{
  "d_expert": 64,
  "balance_loss": 0.00231,
  "norm": "rmsnorm",
  "beta2": 0.95
}
Below are experts of layer 9 (counted from 0) of a mixture-of-experts language model. Rows are named router (the router's row for the expert), gate (a neuron's input weights, with its number), up (a neuron's input weights, with its number), down (a neuron's output weights, with its number) and show model dimensions 128-255. Each number is 200 + 30 x the weight over its row's rms, rounded and kept within 0 to 999.
Before each expert's rows: a language model's description of what the expert responds to; "mostly gets" lists some tokens that are sent to it at least half of the time. This comes from a sample of Wikipedia text that the model never trained on.

# expert 55
Description: Noun and adjective suffixes
mostly gets: " services", " control", " power", " water", " material", " construction"
router,154,187,176,240,186,248,245,210,174,255,237,176,240,230,207,260,256,223,144,201,215,230,182,155,220,218,172,181,239,241,188,206,184,217,211,224,173,134,181,193,147,159,200,190,187,161,220,195,237,149,179,225,165,167,177,171,200,189,238,213,177,241,175,202,172,197,211,166,221,209,262,211,176,148,231,166,163,216,231,173,230,172,214,139,152,168,231,177,151,176,197,165,204,198,205,222,258,217,165,174,187,201,209,218,190,205,198,157,176,179,161,209,231,191,232,197,182,251,203,169,211,202,227,188,168,179,194,230
gate0,182,183,226,208,197,226,242,197,209,160,201,205,218,189,182,220,226,158,189,226,240,160,137,202,210,217,226,175,168,215,232,214,299,242,219,234,239,213,209,185,172,192,172,207,216,198,231,199,211,221,152,224,198,127,190,226,193,178,134,205,191,232,158,192,199,222,228,161,153,196,158,214,209,221,181,141,171,202,156,177,172,197,231,151,187,189,145,158,216,212,181,176,243,228,173,201,207,225,188,235,162,188,170,159,190,192,213,181,198,185,194,180,251,210,236,219,193,245,197,204,156,200,212,246,189,196,248,225
up0,256,187,185,225,177,175,163,212,200,249,204,212,211,194,229,171,200,167,278,199,128,228,220,189,168,167,214,236,234,187,153,182,154,205,199,157,164,238,188,242,246,257,265,215,183,232,208,216,179,186,282,254,173,176,161,173,160,209,217,227,225,185,278,176,184,162,182,217,233,172,151,225,161,209,212,216,233,185,178,185,173,187,206,207,218,237,226,243,190,209,203,199,188,208,227,223,186,199,197,228,232,192,225,186,204,165,185,204,179,249,220,214,262,196,169,210,158,139,202,202,199,189,224,157,157,215,184,185
down0,205,180,219,218,148,210,182,206,175,182,238,245,163,191,211,190,169,180,169,169,247,209,167,185,266,246,245,215,209,213,250,245,154,193,184,196,179,197,178,223,203,206,205,233,153,188,166,112,197,238,157,203,153,263,186,191,193,286,185,209,208,229,230,191,122,190,205,200,252,188,162,236,227,209,154,224,188,165,269,181,204,218,180,175,255,169,190,262,166,209,202,194,186,169,249,197,195,252,214,251,210,172,158,247,201,194,191,226,239,209,198,176,210,221,269,207,189,204,184,169,220,170,205,190,168,198,168,175
gate1,200,145,186,230,212,217,187,193,176,209,251,160,179,214,206,202,168,189,191,199,178,199,194,237,141,218,154,267,222,212,245,256,176,233,205,174,193,186,198,245,222,173,206,222,191,195,161,191,168,163,230,205,174,213,170,187,173,205,213,149,215,231,249,220,212,205,207,202,166,210,198,205,289,170,218,231,214,222,240,167,189,153,197,196,208,107,198,180,225,192,235,217,200,151,201,189,170,156,143,219,180,223,204,217,197,204,161,185,169,193,248,201,234,195,168,206,176,168,187,193,175,226,254,239,160,228,221,173
up1,257,213,197,238,196,212,200,186,199,194,238,178,198,178,170,180,180,246,274,165,202,167,220,176,217,223,137,235,201,245,163,206,191,223,131,255,222,214,191,148,231,191,200,201,175,179,205,158,167,197,220,233,218,205,145,217,188,211,228,213,216,257,218,209,227,213,299,204,229,228,158,231,256,214,205,171,212,181,205,194,174,220,192,169,193,161,190,205,173,168,181,169,208,210,195,202,216,194,128,181,184,224,227,170,195,173,181,158,199,150,245,177,241,203,172,219,179,240,159,256,229,155,219,157,147,180,203,216
down1,196,213,231,189,173,207,149,233,300,189,187,214,205,214,221,212,213,263,198,189,158,235,228,218,226,176,161,208,227,206,200,151,229,192,234,248,211,212,192,169,146,176,216,188,212,133,188,230,276,205,234,177,208,146,242,233,228,115,219,201,186,188,192,233,229,163,244,213,187,206,206,155,174,258,217,175,204,225,205,177,156,246,195,200,201,195,223,178,180,222,167,155,223,182,238,252,224,197,224,163,241,160,199,147,212,214,182,182,211,228,238,199,234,192,238,177,185,171,231,170,218,241,192,232,223,231,215,216
gate2,183,206,147,168,201,217,235,206,227,186,210,197,187,241,236,200,180,187,230,177,189,170,148,221,210,200,164,221,192,202,237,204,159,212,251,256,133,206,226,170,132,191,192,234,172,226,161,220,201,188,198,276,206,258,223,181,248,201,239,183,183,176,205,246,193,205,180,196,218,197,219,214,192,166,238,174,195,165,233,201,172,234,205,197,180,170,149,240,170,226,206,185,212,244,198,243,206,194,231,217,198,156,229,223,252,212,142,187,215,193,170,229,200,199,195,155,245,197,222,180,214,213,233,154,166,207,206,190
up2,155,201,204,206,178,273,188,209,247,194,271,191,191,200,194,186,206,219,269,201,200,197,176,216,221,185,226,176,215,234,171,204,171,206,221,242,156,244,238,217,184,218,160,220,163,233,189,224,181,215,239,207,201,268,215,189,198,197,218,93,175,145,220,219,199,207,214,165,213,228,216,185,219,136,185,196,266,172,160,162,210,218,231,169,245,160,213,175,177,219,215,203,188,207,198,197,213,182,167,213,166,187,217,248,212,203,178,163,197,229,196,208,215,180,203,180,212,221,169,192,228,179,204,240,156,184,240,247
down2,226,245,169,247,281,191,225,228,204,201,207,203,230,193,189,188,209,219,231,204,139,184,162,231,221,201,232,165,222,232,217,257,165,222,243,154,185,241,226,161,164,227,227,201,235,205,157,278,166,184,200,235,210,198,238,187,207,132,217,185,260,240,174,213,250,199,226,227,209,205,185,247,224,197,229,144,173,138,239,193,157,258,235,218,229,181,187,218,167,213,230,189,231,201,232,186,186,164,195,186,194,191,224,244,188,192,206,168,229,207,204,207,166,218,176,136,219,161,221,232,249,170,187,174,253,237,217,153
gate3,194,203,221,227,203,180,257,196,159,209,223,167,182,216,191,193,175,223,222,214,182,255,196,231,173,154,228,156,153,193,201,191,225,157,220,213,215,234,218,190,197,173,160,169,171,168,206,215,159,216,193,199,227,195,176,176,219,203,148,214,235,160,165,215,269,214,179,183,202,182,234,227,157,160,198,163,230,113,208,183,175,190,214,161,217,232,168,170,189,237,209,238,175,267,181,202,233,163,210,210,211,202,241,233,254,166,211,187,143,198,202,220,188,215,213,200,229,125,211,194,197,236,233,164,171,208,209,217
up3,180,239,185,207,229,241,174,189,204,183,186,174,213,205,176,198,221,171,161,217,227,155,234,211,134,211,171,201,167,266,231,169,208,264,180,152,205,199,146,177,145,235,222,188,246,162,206,184,254,216,186,194,216,222,189,177,209,222,197,186,220,182,271,211,223,181,196,200,159,166,267,162,199,171,149,189,146,204,197,188,200,250,119,241,175,188,213,240,209,195,205,189,198,198,188,161,175,158,187,206,160,163,198,186,155,252,146,223,177,193,176,204,188,208,201,211,216,204,178,185,205,167,204,242,218,141,233,192
down3,183,303,177,189,253,209,202,212,180,194,158,171,199,185,228,235,247,172,248,284,245,177,157,193,182,150,192,179,147,215,182,183,210,236,240,224,178,187,178,230,206,178,235,156,242,158,256,206,187,149,202,243,214,155,187,227,249,265,207,211,245,210,170,200,209,206,182,184,165,245,204,191,164,202,226,190,189,205,155,235,230,195,156,251,191,213,190,189,196,192,185,190,218,202,196,191,214,185,190,210,210,178,229,243,182,150,181,113,220,190,188,153,215,176,204,218,213,173,164,195,210,188,223,173,238,211,228,175
gate4,140,226,197,171,186,180,267,171,193,194,237,188,252,193,183,195,213,215,174,201,175,179,242,195,200,204,168,163,194,248,248,113,184,231,206,219,150,185,146,219,224,153,165,226,237,224,209,181,189,206,202,191,185,184,190,200,233,192,232,201,176,162,206,199,221,203,175,201,196,232,243,160,234,176,171,235,216,190,201,222,269,235,169,230,198,157,236,250,232,220,167,259,246,219,161,250,171,155,146,244,207,235,165,237,162,174,159,238,276,162,113,223,215,175,215,235,205,208,205,209,140,225,171,190,240,220,188,169
up4,225,182,194,233,198,174,178,241,272,188,204,194,153,229,227,228,198,209,208,248,170,204,185,191,244,234,240,215,221,167,158,190,214,144,230,192,206,175,232,184,170,150,173,201,170,191,181,173,235,183,208,219,189,147,108,209,181,207,178,182,162,186,201,178,208,230,159,179,223,179,153,233,186,190,154,197,171,204,207,199,198,191,236,195,167,142,164,159,190,151,221,166,194,143,239,200,163,182,230,159,262,157,212,241,202,214,273,129,189,194,238,192,164,166,178,282,196,223,190,169,206,157,243,219,182,208,189,200
down4,177,217,266,167,231,199,208,252,219,217,198,212,153,182,221,226,201,166,217,271,201,180,183,229,186,162,198,153,184,175,222,191,201,258,230,184,191,199,219,181,244,146,199,188,205,171,174,164,213,152,207,183,218,185,134,224,157,219,209,198,166,229,223,180,248,146,190,170,201,194,163,219,213,189,173,190,154,229,147,202,220,185,182,220,150,199,182,169,278,221,211,178,272,198,254,169,247,226,212,163,171,183,220,184,216,149,222,199,176,209,205,160,216,213,213,224,230,238,224,220,208,195,245,170,135,193,171,257
gate5,169,205,207,232,225,216,176,194,227,207,165,173,118,171,187,198,237,200,196,208,172,211,194,172,162,243,210,147,221,248,111,170,193,273,208,195,180,164,222,206,236,197,204,176,186,185,191,197,246,207,180,180,141,154,195,203,217,226,209,213,229,254,208,193,180,210,198,221,156,234,169,219,120,231,200,194,154,142,187,230,200,219,162,206,184,192,228,194,202,155,176,231,212,164,238,231,176,228,197,174,195,176,205,158,235,179,189,182,182,221,162,193,221,150,187,250,210,208,208,224,207,270,212,197,209,191,202,234
up5,198,203,224,236,193,174,245,138,202,192,218,190,214,214,185,205,186,215,256,225,154,250,204,201,207,230,152,215,148,182,303,184,179,212,184,158,194,256,201,180,207,211,251,224,195,221,183,195,228,163,192,241,239,216,202,207,210,182,176,255,207,218,216,148,160,217,172,212,199,240,228,188,181,207,149,192,176,210,138,172,162,249,227,170,249,223,207,176,230,188,153,193,167,241,178,182,249,256,183,236,182,193,152,198,188,237,181,197,261,202,153,186,242,150,245,166,110,151,184,207,227,206,265,155,187,188,204,188
down5,210,212,197,207,166,250,172,229,189,211,224,157,157,210,166,210,192,198,167,197,208,215,196,189,245,216,158,208,186,190,215,217,236,189,217,197,208,191,217,206,233,199,231,215,214,221,236,183,201,158,219,185,182,264,198,169,198,194,198,210,229,208,200,187,205,196,200,181,153,255,228,172,211,189,181,235,131,139,216,234,156,231,233,198,172,213,196,206,178,195,178,165,172,169,203,141,170,254,182,193,163,158,185,226,187,237,216,173,209,214,165,201,245,177,197,193,238,224,172,216,201,230,198,207,237,275,156,207
gate6,194,214,226,149,191,198,141,202,161,167,184,196,227,203,175,202,215,205,226,202,128,226,167,199,169,221,230,236,235,179,208,204,183,241,176,203,246,233,215,216,240,248,253,240,248,239,177,217,163,182,150,200,203,198,176,241,202,244,222,196,208,177,174,225,178,168,167,231,138,186,153,194,256,210,191,197,214,229,241,258,185,192,260,212,217,171,229,169,198,130,237,196,174,183,218,268,220,178,223,170,149,227,189,189,194,202,176,191,195,143,201,195,198,203,251,171,148,198,190,193,216,187,209,189,193,219,181,236
up6,192,146,201,205,212,220,226,218,245,223,259,182,139,232,202,189,201,242,268,203,204,194,152,247,145,197,219,238,157,169,215,212,212,198,216,107,219,164,202,257,186,208,219,187,175,193,214,192,196,192,179,191,280,173,182,164,203,216,187,208,225,174,199,169,187,176,236,186,270,173,202,199,177,200,242,194,217,236,273,206,219,228,253,205,224,174,202,195,217,198,153,227,181,175,190,161,163,230,256,206,148,201,151,197,159,169,217,194,171,213,159,192,172,219,213,239,176,244,237,197,228,199,190,213,212,230,251,192
down6,181,238,270,150,232,160,168,229,232,187,206,141,227,199,240,175,135,164,214,162,188,220,175,227,188,202,195,136,173,221,171,206,200,240,256,220,197,218,228,147,251,223,216,215,207,218,217,244,228,164,201,213,144,192,233,199,234,147,204,228,229,210,193,187,209,244,232,179,210,190,174,184,227,196,203,194,199,149,149,175,209,209,164,192,221,226,219,255,214,201,230,164,200,222,202,240,173,177,178,162,209,237,227,164,194,177,201,193,166,203,230,141,210,166,162,164,226,202,147,244,247,202,167,216,224,173,201,183
gate7,167,172,242,281,246,190,197,184,168,269,189,153,201,173,189,150,263,208,237,230,222,224,195,186,195,208,159,155,201,204,167,244,215,166,182,222,190,252,226,178,150,193,227,217,180,241,182,202,193,187,167,179,219,230,201,149,167,218,217,168,154,169,212,168,183,224,192,231,186,167,207,205,214,203,221,265,182,218,228,186,162,220,226,209,240,194,147,249,214,226,158,169,174,219,232,217,224,192,236,203,174,190,201,226,197,263,269,200,169,201,244,192,173,207,218,252,209,203,224,130,256,186,188,150,231,237,176,238
up7,187,198,250,203,213,245,114,209,236,175,122,227,209,195,198,178,210,156,173,238,193,138,138,164,182,196,175,187,253,160,169,215,211,171,208,222,209,212,227,227,185,171,217,230,186,163,211,228,219,189,227,230,195,204,201,218,215,202,232,173,135,204,243,199,223,215,221,226,197,185,145,234,162,224,188,239,180,221,179,228,190,220,227,262,207,162,174,223,192,191,236,242,191,159,213,241,220,233,237,151,201,172,185,243,201,179,169,210,164,196,228,198,221,236,210,207,221,238,197,210,165,173,198,155,158,205,185,251
down7,188,190,215,179,214,208,158,144,253,219,197,222,163,220,196,197,221,220,190,197,157,271,201,252,218,238,130,180,163,210,183,213,190,187,167,191,216,251,199,226,252,191,194,172,177,176,221,201,184,245,230,198,215,204,225,171,197,277,223,212,202,220,189,190,155,248,155,200,225,159,164,217,220,213,202,228,166,132,213,172,184,179,183,196,215,202,196,231,211,194,225,227,191,162,165,212,185,192,211,214,195,167,251,180,181,233,264,211,189,248,231,171,179,231,199,145,262,191,240,197,269,142,176,147,195,226,203,191